{
  "normalize_top_k": false,
  "norm": "rmsnorm",
  "weight_decay": 0.1,
  "lr_head": 0.0084,
  "final_lr_fraction": 0.05,
  "batch_tokens": 131072
}
Below are experts of layer 5 (counted from 0) of a mixture-of-experts language model. Rows are named gate (a neuron's input weights, with its number), up (a neuron's input weights, with its number) and show model dimensions 128-191. Each number is 500 + 40 x the weight over its row's rms, rounded and kept within 0 to 999. Numbers have three digits each.
Before each expert's rows: "mostly gets" lists some tokens that are sent to it at least half of the time; "comes after" lists some tokens at least twice as common just before its tokens as in all text. This comes from a sample of Wikipedia text that the model never trained on. Tokens count by the router's weight.

# expert 2
mostly gets: " part", " dis", " res", " end", " pre", " dep"
comes after: " the", " a", " and", " an", "'s", " to"
gate0:497490518555478496536517457507533479483497461474493492432571476577498521520450486488491494534553556529477568535498432446565495524521481513426484452525504443508602498488524473430530452427458487
up0:592509506500505436540557562503513479553522386508485467481539597491454482482507505505495487529480492519571544541482452441580530502528481521510443537517529531499517477461499578522460468478465475
gate1:561542497467445500540501455487466521516458493483466494474503524547491494451491459456462476568526492542503477550474472571479502531549564496558446412573462485459490552503489494507556517521497512
up1:528497515462456505492555512541470513466452533489546524524462536469417523457494474440461432575501457511454484561486478549495456510515488579528516513461484438449522508458507490522496531470526475
gate2:550513598435510508550460533461487497443513436481526483524530479525530550491454469554505437470413427546485438520479476491550473536494529563518474466475495485446559559457499547556540446378469491
up2:498507554495594602514495489494477514492562484457476500501541480528474497521594497498519566445491515520475396473484514521476507490512576457460468549521450476471429511481541464424472395465529470
gate3:480495505487493551479493513492492467509473511488509482517599485543491544483596508476432553455490470490531511495492474545481517516458502459450547538513486478482440483434490519486474545540418463
up3:481429502550531496462446519513444498462504591516521504457527446558413524458550525552460446487468499577506464471531570513516468508484469493587497396525530510498456456463471483548507482525448501
gate4:515525483527457457493492503464504481532557486494503465495484483450473467560525458510541508584560551545444579479471517508513559481460544545535545533457475481520394535475577516531455474513524499
up4:500525522484525503486434428502532461520491461434534549540539449523448530459499463566472545491524554535495494480538495469484550463447493548501465496440443510462476438506426537509513530475457518
gate5:503531462498492525526453410492490512516443512438505484493480497444529495552577542552430535523463520547512533598464539582463483562458389502617442514579420450419410473463487473504482509443478420
up5:497476493506490475479468536533523507563528525531490551534442491494497558479482553511544504556509547552553506539509544521481514523441526503477471512517447500506540471573470439533546477461468481
gate6:500488487503467432460505405461462554396487476440529475470474498460533505535500534504497485603498491477496516482485508536520546503514488471493515444471438555609464537500557513533470493530485518
up6:552530426517525465462549510480481554530493518568435502522594479491503516424486513529454484486513521521539550536431538560507464487450495475488435472481528452502498510513511483577529514566406526
gate7:493497465535499447505515491505500544486490507534498518473511615470446562497463556468469432474425523488517482466476460508530541553479499483537482475542476523524522484535564507538478532527446506
up7:469483482475552493450534452506545508486466448494478540474417484529501536494407515546565496492550428527465491563482534446488536446487422514463433465500532533561531533443563451491551411490519499
gate8:469610550545467456480508461544566504465522546548485514512549520584553571517535563517469475515503468535497503587438470537512515517527515493492506515499462506491524593438456491445484436504533491
up8:485521573506542552507447516473522527510542546581541547456503501514437462510428444531484491485534492499480491465518569544493527429550490550456497495571527504508532434465513535475453475521487484
gate9:492556525485520552447482509491470523491492517472501533566614525545505518506497478567517546473375538488472444539524412494525483491527523443506499514549539491500483462479436510445496471534433447
up9:472443500477510445448534430544568451509485560494485517531436529515471478488509491499468455446581514550558532512392543552516476556507426500548546457527551487474469474408513519495506469480470537
gate10:552497528492459478473482534515530528528521537572516509572610560519486480557513491538477515493519425531451478495543470527470517480516496479560494521527496538458487539483529415589524470485526537
up10:468534507537466502558495486576510519506478561477511471476541443521511429481457506511472556546437473462494528487470496428498474532521549487513440501462519468521466447482479504534482490531479551
gate11:460549469490478479488470558485494524432494534499504527482525474478561514513549459518486472411445538518423555487497409427519587514480366494471508499524455515513501432526417503517541472464535492
up11:535514459522429560546515515500407492538490497472497574493551445409488455531462470542488462482485508484421513485510486460541516502545489520508552547530475509446462520597508439451502427520504502
gate12:510475489548477457466528524533553492403465554446431439499448498539521518455411475584558456462535564448508531471461542503547484521492619508451483488506503480466518450489503460561549500463494505
up12:481551443520467464555516454571439491443500434492565494448394469524473441456475555500491481478456499498540453500493505552471508524557527507538467563492463474530500529488514526490493542553568577
gate13:500488519405440519462550466485456511560516582482500506507497591416509572441453461588530459534475525529460529497491532519550543473504567445391469546518578572517477456468545456518477490479478547
up13:491618497515450525466592538520461432507574458470437476504473417488496515476510547557463426485479489521496516518481435463478468414505479572459580466541525394551501460520540506477512476663528461
gate14:486434494522529477520476471506527510486427460483430583476502523524487530525580482468405450514473495510537468478494442516602523472538432498492430494498445525486547544467606510550480501526462470
up14:460501603545478509514553491480508559532568487493527563484437506501535478485525505415484509457451479495425495435537503475548425445469528489535514471456503544579490452476513551473616575487450483
gate15:535558486593541490482489536471496468496566393511557529495567453427520524517493451494503544517526519510512544489514539405531502502524512517480495418552455454481501505484457534418594494490494495
up15:571503450471541499502531498500573404463465510502462468507460487560437495476486524506508511508487505542446552507526564543543622496527475438560494505480528531565504471489513519598520473537544486
gate16:485452627521515383430505467448471543484503469476485524505481565494438518570483474506510481475457554481462468469513455421470482510436527542555531536485533523455518470514499483504507564504530461
up16:493586511500568414498488502486555526474560508583482498531526498470484491518560461447506532595495509426462521498519484523541464438514538492463549476459553416498511556426557497498499509523422511
gate17:500556450522517532487510467562475594440520488481480544535544497428532472473490538525516557487521525555482441493455470478559445544546509546467504463517481504542420572567538451447478478533478445
up17:490469448528548543465553526469589472538471480450461498490507509550474517485494477500521485576484492545465580530457478484538500513475526521538542471506545530490505486427555496466539464491544495
gate18:588520552515441474547530470502485565468479517493472577549451442543567539466487489519454525546503479500575514441538455537443551548459504475503449493572445448413483471457530406549537512496509538
up18:522488587482493490534544496384473495479409498504561528562495528476531495493482523522529497467505463446519445459538503548457479484407526478492477542519553477506581508563516488515508492569468462
gate19:474438532498509494452495584473488569504483495590521614549498492436440579595431522489421524441453476486473449487561578487490525478436492478484520484514495528439444471521469493469427523545480441
up19:506460457510502517408519457484508490511543404556498429530505548389461432492483521475633482482566461528513486504487479408536511472516492490506551486496516486502511473516521503436464527467437558
gate20:563501438483428500549516533513518468459464521565485537464494522473501467441502564481506523378487537531450539492463526513499479507560419572474548499555487511482536534406559485477386562458492493
up20:479431538465490477552540484497515536465530485461423514555439444484545550583507500511478557472488525516479482505514557459526454490462544545514547467439510507519553544465453465520488542510494460
gate21:599453462503557454510461390521499498513484488510509554498472493524527478409521510451503518431491524515487580525528492453514533473433526455456468543498499470537453450491526494458463482493462552
up21:589514505468441474515511496546456527526526424474528561550499536509492532461425517474465452453553529538518501463502539540479530502521450459558405504485538552452541523459504507505437464487439479
gate22:437510531408473493444508503472549520489447507447512501530481508489520524555483539485452449472375526520454458389533406512542502471526527495553518471481466498463463470459482489516506548536473507
up22:524423484468498490490473494526495562463536516484490495394469537524527490452531497481526456446435555514538508455503497473542536541455501479491551442480450485504541474481516573508458435529455537
gate23:478464437531424460469501470453428517483582574564446511549529459544498541463551487513524492462514516530542472554467498466530540424501462539471547471469443457443470473544567466480491447466503557
up23:495496488478492579471483500424422500499527571482505609531456441515529484491430467502478551535528496579514504519557457471489470503503456462535490411481494481492484563490524398397504481490522494

# expert 4
mostly gets: "35", "53", "32", "50", "70", "57"
comes after: " ", ".", "–", " (", " $", " +"
gate16:484438489521526480420494494511550545494515531463470483488572497561457503504448529445482489572503466503477465440508446529474463435438464421482527549498584451455555487551557533444445480436461463
up16:438459503490445435533460475507541573490453560502541525519494443433518448450520568491529520478623563504536482498524568482542482458524494485487524550469563508430496516450513483495485475436545503
gate17:544607458553480476465490402473474494479512457510499531546525507495519487534502538540524435526531524472504441486482465488396463478458549517447481498579536430496510507528456511503529488508489480
up17:408452432455497448501527511529515465492428583501437513539508511532530518559510462521513516523537446418514426493498577478531543545518546454510505558546476532512486396528557516517514430452503481
gate18:499533584472480480585495609456447575556450512469479500581524540512514463480477413502512577523491532450462468495499469484612522575481455441532484506502463445490473445440540513499489558496517456
up18:440527529512509536417468494501530513454505470507505551410500492513434460533463554449523462518584479523445552527492523513476594475390461481492457459569501478483459460444517555445468463516511566
gate19:489550521518479519526506460538614519481530495531476515596435495562517468469480464548564463480550482524473501470516500478608507478534508507498457567457511498549516460504490509448464536450518481
up19:486466533445534538521535538546528463489468518534481458471504494470535459516482486456552457514492501517496428463452548454540470481461522569452528529537471533477487389517421480567422504492502518
gate20:488446541508510570512500452510537500490508541493510417436541530542476553517521465502432546484491472512510525415471493427510502524510478545404503516509587431508530523480490519446504484463492495
up20:551473485508484504517450508507494569432529484568493525559401530527522532532514488482537493482443521460471502489515513540505496443493548549574518528507426501451536400513521487503471542459483515
gate21:529469484404567498456471501555548493392459420489487529505511462512571515408427507415509511455520481532529544546538422459485557455516439512528452506469532556487485570499514471520519475524515547
up21:473505460451503419581573441431548482542506564572501600442545486534491501481509460510427496486499477495541431432498471443485460482480525483468513490520524472473445484443412554531436559345531427
gate22:492510503475457442485510441479484500552522492494477505514480439515449469525509499536561497499450524450493465528470548449548517471493586485541512462410515461513496420478559548499512524460455464
up22:511534450542523516507463579526512541482475432545527480548498555478528476494557521452450460468512412547501406470515440530539527523572438550524521558461547504384521470528539553504491427541540545
gate23:471509537539523573542505543532572526556496502523515454458571503490488590534480484542548448495477521532566429484477484469472501520489475488439527527519465428487432472459519453489413485457500515
up23:462508487540432452495501556480513494557487508445444523524518439503455531488530473527504518497427434503506515476523524507506444516486488518533447524466561463532473501538497545552471490459446454
gate24:499487532556541503486490512534399547459543539528442515504534544512553529500489478529577526563520579481497496479485564491539503560506591571485529455523502476538444599497575510460511485485494462
up24:504455518506491542490543430497426492455515476529465483434478549520456457547486531495479518545523443491448470457509503485571450556499550450478528520492517563502407566489493446484497488491511430
gate25:572607470497523502544546509443583551507503493509483480548533480511428484511525537507439472523524525484516518541546523503511521460525416491464474523482461435558561501541587477518520475510541477
up25:497493539555441504535506517529449511527536503534455484483522579459485450464495498514537494595590471475570485536519523524501550501476539505516414490496523501524492439518517451438517564469489481
gate26:577494508510482485425527514498511444586519488512444442475523464507520481467493532514518523466526529426524524475507414523455533479494506497496546454495554473466498470540607455529484483483443476
up26:510498572535468436503517523488479538557495496501549482545545525521570453599552523533421521501479529496473455497518524453558518470490477459475504499579453446525493466474522479503469493503537504
gate27:554475503608531462441518439530466432559459513537555460416459479431522446531494540533542487488498464464464455514500526452482487507541468485505545549494555490540452529565521435532496525520501547
up27:474494530515545556481527496503471482489512544504540500533504516469528546457606625494498462485475426609550504473492517520520472541457499552533468523514474567504482481536507513598509482444553499
gate28:547512448561524547506418453470491559453520438510430503484555523544496505545452445467530560465488472459497480520497486448443551515545540476517544518504525477501497489541594506487490450465467508
up28:562511529548440509533484519505545576517438470478525464442483503547533472528511597478520572482522514477484548520440508429543492424532506604466515524500487470474497538525564599481520505536531601
gate29:600491458440466504520479496547593459529502477445465496543504457585537482459540529483539558444461503533434447504498510453475483415538568423502549517494455496521495480568555542481539485476496473
up29:500461502456535523475503512513509492430562455512461498522480467474544529459484545424475524575491549549537484462447474495449487479493474536494518441559563517557486524417507469450523547525402532
gate30:434456468497534594474455506530582534419513468504510468583521504500544550513516476489493501448567518466445502502503514544497525422499420490498494514471522434612427525514483529540535435547498501
up30:566457420414493416498563487546487453514507516543459521508480522498495441519504500489487584534458491485489476473533478483512524503510478480498502526518447607476444498499501481476513573493523511
gate31:600475424515534486446463517500484457498566531560514500413502508546522452539505466554537445567569562464501436440484433494445507478492490477440521495473481495485505509523470477427496549476477434
up31:536573538538589520486434503495491464480601502444458596485506571480494479515508527484489590502515453396557515492492471376534448514511461476527495502470550496480500468500495490482457488456493557
gate32:515537525481535471520527537452526497487429446459465509487547483449498467488457481516526421535502556499497439623538470436508566501546476474427418480489486504487479523570501510399474495490494465
up32:480528477485522509495437502439452563556525522563507500501475496518490515484516478500456526592547486471555518511535446532497514475520520453478466431520518420441473541520468464496573471579502475
gate33:558513531521486611494483487443483536491552491450474487449485493526533512472488489494508541429483498539515546469501483529455569542472559449448521531447514466549491468524515516509463540546456469
up33:596513530569524493502518452411542514534485456549495478497494423432473476481525445518545561474479554493530507482533511466459480477456518491530421489470488515538564472562494556498531546541483462
gate34:491577482541439468542551505558480512499492514470483465505507495493501512538594491508439486536517504481561458535504465470492503474458512496524541513523497467592520471583473493478480383471476515
up34:470479565482435442494507553506491556530504548514497460464542496546465471455569510453448487553489513504553531508473534524515511504451472507510496446442485543474497481432437501438456563456475504
gate35:509538430474492482528490512540507527496460520508510460558526466514469446496491397519537544427465559517506470501430506428505525517516490527551498469444492514489494502431531575507490506525463482
up35:505478546444421489483473570509557524476465431486520548523498464538555544506491503490504505506467524505493414483547402494431529579492500556456534578471481409597509508455511476492463517545454449
gate36:506464454487413486438478477514538537430527484457564456509454545526494523452499479532521498501492533449488564493542483497593586524539533504499488508491459542513551492487505538468530517557526467
up36:529479480466400514489534523450515433446523556463536472481466507496506524504527456543446517475524491479550521485496443516543529486488578494523508530482408479507524515520519500456557498508523477
gate37:567470442482448497571441516496600514471451502507486584496544540508538509464419548496468563464454577512461560454464446439487490495449471455519524468496481537451567484466494538401427535527460431
up37:480410545490495465503503607478443471468496485546543503583439496528529520518498569537547527494452521494441501480548561529492574518507557438519466500485519509495548468483568499446482476549498478
gate38:536489498548493525505477570469507495434550473547429483515511466441552521497500431588543510464490470493510520502440560516541443511513516511510568501526508487505455483476455528474495498517489489
up38:531428434481472477498499494488455508449458520487436489436556495529536478517530487471537473474559455496470491510489466505513516624476572578474573440481500470544497463490544527550508500493501531
gate39:535404485490494513498483482497534520465521525476438565565494558466512492504458471482515503596478504456591455459465505536510429545475530527529498476513420522562538452493520443515476526408498439
up39:476523495527519482508493399541527429516506502532554527468512532410521503573493485555547480529504454473520554455422569454387484438466461481489562442490528526510494498482437460513470493520542525

# expert 3
mostly gets: "\n", " |\n", ".\n\n", "\n\n", ")\n", "==\n"
comes after: "\n", "-", ")\n", ".\n\n", "\n\n", "0"
gate16:508478437404470423522582477515505466600522474477418465511550461545479579531523524437508468420535503508479504503466542450453460555519462526508531453494446550452505515485519465562511523437488452
up16:538511485520518499442512451527410503466578441452498490427526492621449560559558446495548518510552484476491521524460494481593430495558561498513536450523448511502568466473520475525527513514454569
gate17:418505545469467506473530440466426485557548544467491506504543516481499547558470505557560474436495473538490454446496550476509466515543548510517446534470487431405548484436503491466468531516483517
up17:434519441476532440455468539478577506473495536476487544498504515426428503525502497551491533513496464487525469507521500443508455463531555408477502509488500517550496518504497460450527447492550497
gate18:499517561492537531522466457502498524503507534517464540489561414550510440502480527556525386456625483439541478515410512516477480570493503534515513470489504506576529551523505549463552452471510495
up18:542505490442478465468436539491523539522530520476589571471466563566482530514473473512591475493492451539537522506518471531539529474521493547490464525440569531480458455440491476534537578435468555
gate19:511453512439566516468492519520491557496452493504488483389528541457447529485506414547530515461474563527509487502447491571537529480492480468522452559544489436508582526416509510458472520542573516
up19:471466543518519440459486518526520453561569459496517503525450448546524465431582493542583468526452477435521479485457492520570492549532476467522475454481407508494471518501445512496502389492444536
gate20:492507556461487460466486550532447528487489459478479450459486492513475457489391468502471506487480512538555522580499479536480470478474501473469499479547502516535504555447457513523530461429578558
up20:492468518512470486516570504470455529461496530514541482481452491496480467507502509487488483443443538558498478517496556549467511495466569467483490474572436573517530534507437528504500539564583529
gate21:495517571509487482390547520531501496545496441536446454487557456513476565559522504457523537539519495546551541491391465478489470492441544530499526508453442478562468481513499509464538517501536495
up21:486501543458513561447508530525536442572581532511506410495540467476499467531519559462503533512518524485484544456592558565536520525520454557554532518422544490529574402566504469487478441481496503
gate22:599538574508584460461554483532517446539533462503373532501485463424512491473527501462513531505565524531511479543467532544523536495472527518408551479552460484521507429459471459454543510525484398
up22:488501451522534568532512569473466409489549554511540525480461458537486524498515531534497451451505483539510446519503550495543549547455533483528506562504481481529522460500527534574520484575563436
gate23:408538519522430429535379501516542522454479475527498560456458401460459503548537498439464544467443549474508460535501538458519427508509552603499508438462486484475472547472481457385514506513440466
up23:429525521526526495522515436552426460474513538503486520549504561437503462525504548436495511463508461457530466516418557472499470482528440554509513437506516507455568549573530489487470491465512433
gate24:485488537440491466507537461482503510497434523496521525561471468500459570498513535510515615441427536578523485481417516460487531525516510482547556531539545505439528527557571489538497479504442435
up24:565515495498439533545484499507538555545491520475377566587527503457499540515561547473511478505511452527447476533528458491572478548477527501448485545452545524462482533520487525527542525528446551
gate25:451472524522496532473516566483513474497576495440479517470534530531526507499512486467491430535603475523520525490514475482441448533509449560574539439517546516532550528487488559529533479476461445
up25:492521493527515465496509572550481530471538514415411498434570534457506496458544502507552517421493517554558580575525509578536532527501480508564427504542546511583548530480503539484512474479553478
gate26:499494524530449594521542433478485492506506547469437373484588428456485511534543369515461456530514468500549526494441532466482506484459544519540522513466524485523444529468576517488449522459383514
up26:533516499517460543459486503551471524530468458568475657494434500472503480515500472493525554442492533497483510552504451496549565500537519418462496570502537448521527495522525445494480509478518438
gate27:473444582436481502444480483510459436497456467536489534493458419563497430436481514466473570511491478548511492559459480498453493573543521507529554507530513487516510503483551521539531493451519565
up27:478549492489479454522534532562499543602506475443535471509483545537494445480474530510513447514489552577523491488491524486474558509496477518520504451485472513425555434574562417467502441485501477
gate28:451467542499550521542464536463545509521530512525580536457580532525533483515479495531532464571510530468483515492424452507582562553500513531496472523492470421471484504485493498478431550512547462
up28:519568553529453530487565556454434519498539466466552481501437513559482510528521451521508584485496464527511453419507547569448420413526513447566543525495535552550511561442508440487459444565508531
gate29:514542486455464522494504492476523446588415528592529487550450450571502564477492498498541459476582476482490498503576465551448514435474522511524515565494484501512556527515567504470423482502512490
up29:496610518532497530453525452437499513507422530457544538413485569518532514487435492486482561488572477561451516463507523490437461569448495464457540531441512441557537491464564490498498523496541491
gate30:524448462508521528518504489533395492571447544550463497441409410459493588495456495512463484524558483463474497435433533499521522512539541535519533546462593490592469486501543480477466536516532520
up30:534527513557515513534506567474487516533476603549534481485485486485586480398506490551508477444486465490419511538534467464513556446471508426503598518524475510462542499476419443412522449463458477
gate31:517522406501440537406527539541468577491472506427420508470493495499431467446466492476523477542508488467481536525455490551461504579499541441589546449510512479538568570537532507485515568499472590
up31:442471517477503482443392561449527444416535459548520527535442491483514390471447528421502514507500481470501479544446494534441457475471472547459477464537515501536526442507491510562494469483470473
gate32:452503479558482489552502462542425523515561499436510461535475530371425453477477562544490532501477489482502422470493494546492552491540574490524421524490513578516515483533460425480496509531504561
up32:502510508490455469589479368495525521543522501508455551569513453477453501550457577492486483508530488523576505492549465456526546455517489556520459517499489533512521569522460470462504509509523545
gate33:512502538519490499507505523465483518592457436515451506517545520471511468531521486499486419508524504517569517502520518463539536523469487524485507460471423478457524576596571512566465541457449521
up33:522456464516522498506447485575426508535588513545505435546561539512513491434490511469467461520514456419449581525539477537524567505477459537465470486472459528429552589435458455525489527534550461
gate34:482576495494471526491504450455562538522485494528434470454502498483512521534511496548526480489499515492576445586552552566490539519485555484517513444517548418505518500445518463409506485509440502
up34:466445467543471487505470457562483524421444491480535506495553488488471478544563500505528521565489487488529560480558526561438434442533510409474546553528531503465464473432504577487540501512501495
gate35:488506542480497459449534497526604438525543527442428473481472525476513451553583427419450457487445535512504525496539476556522455514487535542418492475568553453559530497476514457431544486504473465
up35:405558457493433455536559527495573456507422470547489476515448542471519534501578496576523515546515460488498440561510502465543490513456475509417485453486539510486430499502462542525553551514547499
gate36:499491482483505596487475489570487547464461472474578498450484492481525487519502544538459475448437463510484408429522511512476480479501512460503495487535467463495510437497518452464483497505502468
up36:498533494485471484467486466531456525547441447487458533474498523477475563465456499409485530531504427496427539569560486535540533552470516507467504493495552478531520454434448522574568478530493482
gate37:495479440406483419534500510520501519480562542432526505494457464530482515557481481522428395468497417459501515551452544456474433500460578506544548541520423537507535511535494463473500520534507467
up37:497413487471569504563567554371469459516421490469511505493528472452534509462433519541590476501414527454505483488520513386505507538468489580535489454524548487493549490400482505467522481509490532
gate38:536506462504543483494471461554608502512539463560447453562562492519483439463486507540535497504489487535491508544536501551512518484491517459528523483553494480545506477491482551560503425501575521
up38:442534534501513510564455428537373512449447434480455524458453445557505530544531513505526543499412495498486449464522487484530507479523405481454396484563497507545557483572484457460491487499519530
gate39:499456483495468502469501514553480413589530481443485521506505434529502483480563453501519559525500570553521529535436561541522518511506490469527522475529456459466396484436520525459517500497540496
up39:495537502471448579486415565519462453447506469492515535491539510583552509446518511492503496488489567532567516514507535458472492449470450442471568478497464559526523551547607581465522488488442450

# expert 6
mostly gets: " ", " the", " its", " this", "|", " $"
comes after: " |", "|", " |\n", " in", " of", ";"
gate65:514532477511429464501457541515515525474469541495462521532463489470403480484510469471500489477523537526513559527404516457484485507469527534524526505532564475512462451501515460443454489528528470
up65:443550498524465521552564523535571538470440503503476451500551466447539475480496550546519490508500508539544491456474448485507512457572458509417543444475507524535549527499507522563452522585564492
gate66:534488504497535515497508444555555547480512476523478495456509564498507543512455512396489395527519581522464525478486499513555467462509467474495524470460536482500484466515542566498490491492490472
up66:494536503412444448510500503544478556467431562434494465528484492486499515500483499550517481426575472473585478571527556491537474478544487567438465457513517543559483468543473461539522527414566452
gate67:468463484511451516521535563457497563485445474474469494524498525556490481498403538477510429437513491494530505442528451538422506426551503506475523529498517535435421441470537441524493431474552505
up67:481545473488562516525545492424519517488449465571441454510543420454448513482550520476508480488476528504497501466497590521452475498504544496444588565544496471512451523571453451511469507522507452
gate68:522506550512517542507454480467494527434495598494476496449512553505473523421503431480514493473469531451474478485529517446486499531521488440501464446549519481569459569516535540453488512454481471
up68:452470415506493491563472515592528468491475454520440516490458470513511547435539551527484511502445461553506518568520508510507511550470550508484453457477552528501498522454508481468532483518504442
gate69:584543457496514447508488496484501507487473489580496456489452512524480455413479487398475397485467582447540492467512510547491530582571479553515479475454449493493546460572514541502480570495534546
up69:499471476478507487464432472520515520488481486523479382476383503540427496501553438498497511519439583527515465502547543489570498519535517540566494465542454473478551474518531450541423475461475516
gate70:471616463567486544490480469455542515557494479541585426495492534461479484490539508499479559571599477461488505457488440473493534552509490542521553520549455518560486483487481461509511418516485497
up70:488497529543487437543438420460481443532451549563481522462439478615492506460479565555447461530522495481508450446534534442551512475469435465503506511464476441503491475512448526538524450491474540
gate71:433482471495568524524478499455551569485537469500518470456551513513456503572470506568480531548471468586529418517436551462522541512524445489507538527464504555489496500510506499538512582490467531
up71:489466514448459547484548531568486535519405488495496479506493411510530491524466516542470485454553479455467478463525523528514517507516524532505459487478487422559482543518522477496476464520520461
gate72:463515472535510516516496478476533501504495508444448484510525514446498493504519556450407490502524408495494465476549611460482505462484487494426532511455423476473521572448520524559568536556457490
up72:522532432454550506518524449484467515585534442571482501478466487460516500466461468523539467571528540519437517483463402486470467439510458510513414541531514538524527527476617531533499561497486470
gate73:476532556483440457474411586460543463452540554497562533555575501477474491554506533525483533596511516468537500501520518462521493489499469485474529501451464474523527421462403532579527448451511544
up73:516569509498490595504512491514470498532462501546495511622431548439512557566534488486510538450482470454510490507444476555485526513499605580503509493554510483508408458528471518534561552511525518
gate74:494461489441456494532521572588521536455521458496481504450536568560489523557450564481534533501483537440493523430535439521412453568557459498487443474450531486500474473508570480494470505510504477
up74:488459499545490469534498500539490510448499524524484541518508609550412459489480473463511456562436472525468476438499458529484484431470453438559529513495518472517515485519490493474578481549514498
gate75:477480548555492522554466437492451529496488469488542515434477486531454554551532512518512532527527558463552492547528580499447508494495450545423450466470417495466567463588478484483548460499512542
up75:448542537436450474557550473524410588432419536508498474483526542479466475491586527510542431495516517480462532509493579531459517497426490544487499473555519496483525531479484455554437406450497516
gate76:508491482453505475525522463623519455517467535516472559496606550459446543504478477519503459533451488516467532475573564440490478540540435486455486477474452503515511531525452479504477592443457430
up76:462457486533512574545473465470436539460402557532540444528512481495587514484556524497494495526532495524423528545527503530493513517507521494460454504481510502539528485566544504531498585458513457
gate77:496490465483478508544520483496525484469490495573452530516458504493467434489430481560481503420493540470521458493496475508489446537561430474437475488479553526557487500537481534551582490499514491
up77:449535529440488465582548433496490492509494582496460420547515501480500481488453585542521524581535559416466494497567540432461538545503355509565465504592542505535496462548476514496445442508444534
gate78:492521408481489465558514514483508553512504556540510537506439483454500509496480536442498455521499556527539520493541517520527575551469486456497554525473536467483555509550444535517529455511461452
up78:431389518477524479524527569503455506460558464584458509479498449494487461535490560523535508443503504555442517432526551471515507542451464511442552545532391453608562464506469490521486535474583467
gate79:576538538508545498472472558570459500498513509596492539442418541442467518532532511487510520545531523518522469500469450485537495534473492505489598567471571515517493489449481557498515501499467541
up79:521493539496481538485511535539527512463504482451500571501511467486480400515467509562516517523474485510524620457528523485517500450518474476551523532544539450476531490518465496499583481474515462
gate80:499484553541490462485482473505533543576527534458541522523470513537481592514512480521559495491496507519490469483487513531496524551528542522509529414523583499494516493477413538516578560455508492
up80:502433546561519507518568532474551539577579527480526571501437506495509501546488582496466443483464484502480476598487500482556554468528535568488542407550498553490464486505514499547515496459522470
gate81:536436500473509522564490458506536542450491552532438556394486511525519482443506500576482477546470517424475516485509501466531484469469441437531465531460533496495477468513398520544520496492549442
up81:512440422495455491507468493454438569466443575568477487533527614505518451472437452495530436578513502507469533555532473470569587528415501536504507492512494493450390513573555384529495482511556488
gate82:428509492452471536537543440485558460594487482547541465491572466491501449522404483544480492594496460555470444506607547477492466558466524466496535487502456500497475487528569437518505418533483442
up82:559447596503555544481574560515478475548495487515494435543514471495516520500483500434499494570434448543525504497536556519459531456461522516488484448483529510474374506529488485512485560592518496
gate83:466507510473549534484458541518508520507560433508434491474508462440452532485516541506482566542471475534507520475472460485499502549555364450491474453598599459459441516569510531513548537442470448
up83:503484520496457456461555475508518529502527437555487461501509440516533538531537499474551543517458480418476449483476403487420566465587460394509526476499526498518522416534529462508491569443531467
gate84:508494451475515441493523478495491505425550454509442543437491489523521514487498561480518520477526586542555488568467515443526481494508453460494501536488488470449520443570478519466391515401412526
up84:488460488498499473611500499493477464501496562553533537450464437464548475521547504518545497444520546516535478451485494514500517493502401517538505511488504546515503527391537562563509535487548519
gate85:486458534482464495516462554481507555530437476546505539539509475541529489514480445488500596482527527521450436518419473436416515474561536497482516537477467507469475522507474490582487566454557509
up85:443488502517603533518443461545488535454524525523518501541510571538528504515489442563537475550505485448491403486530459487511509440491512586524512499531537483464518536506438517543519535458528462
gate86:514523491471511458473516482433506538459477489576478451585445566420469534450486489488502465495406497548549438487530541528439548440545479543486440449468491562558437461563510506504478464464454480
up86:496508575570564479486534520501547435529505514432499538539468478487528426491520480542414623445535507461451545482507470496490516532456461553476490498459506451529459550557526548409529506510577465
gate87:499445516471521543487479392518520561535548499459531538510498396485560462494459540410517415495529531508478411564520520490521478520520439506515391524514454490457474575493478548485499491515483447
up87:501487546483452417459490526514515482462498512461526520576488460536497536516464511419464509531520452496494518470492506473542560406565612603508489546542490465524539472522457480457542519462542478
gate88:550480524466499588541551499625488517471456517523481541512464468449519539487459468452431504507499497546426426460478508437489489555413491438553516576511566542488495475561512520528481539520474467
up88:390523505483468478491462558582444501537499537475522496465388444485568528558523532491482503539482539532507521557437490512483457449495519550551463484503461529490563539542480504423474495529493510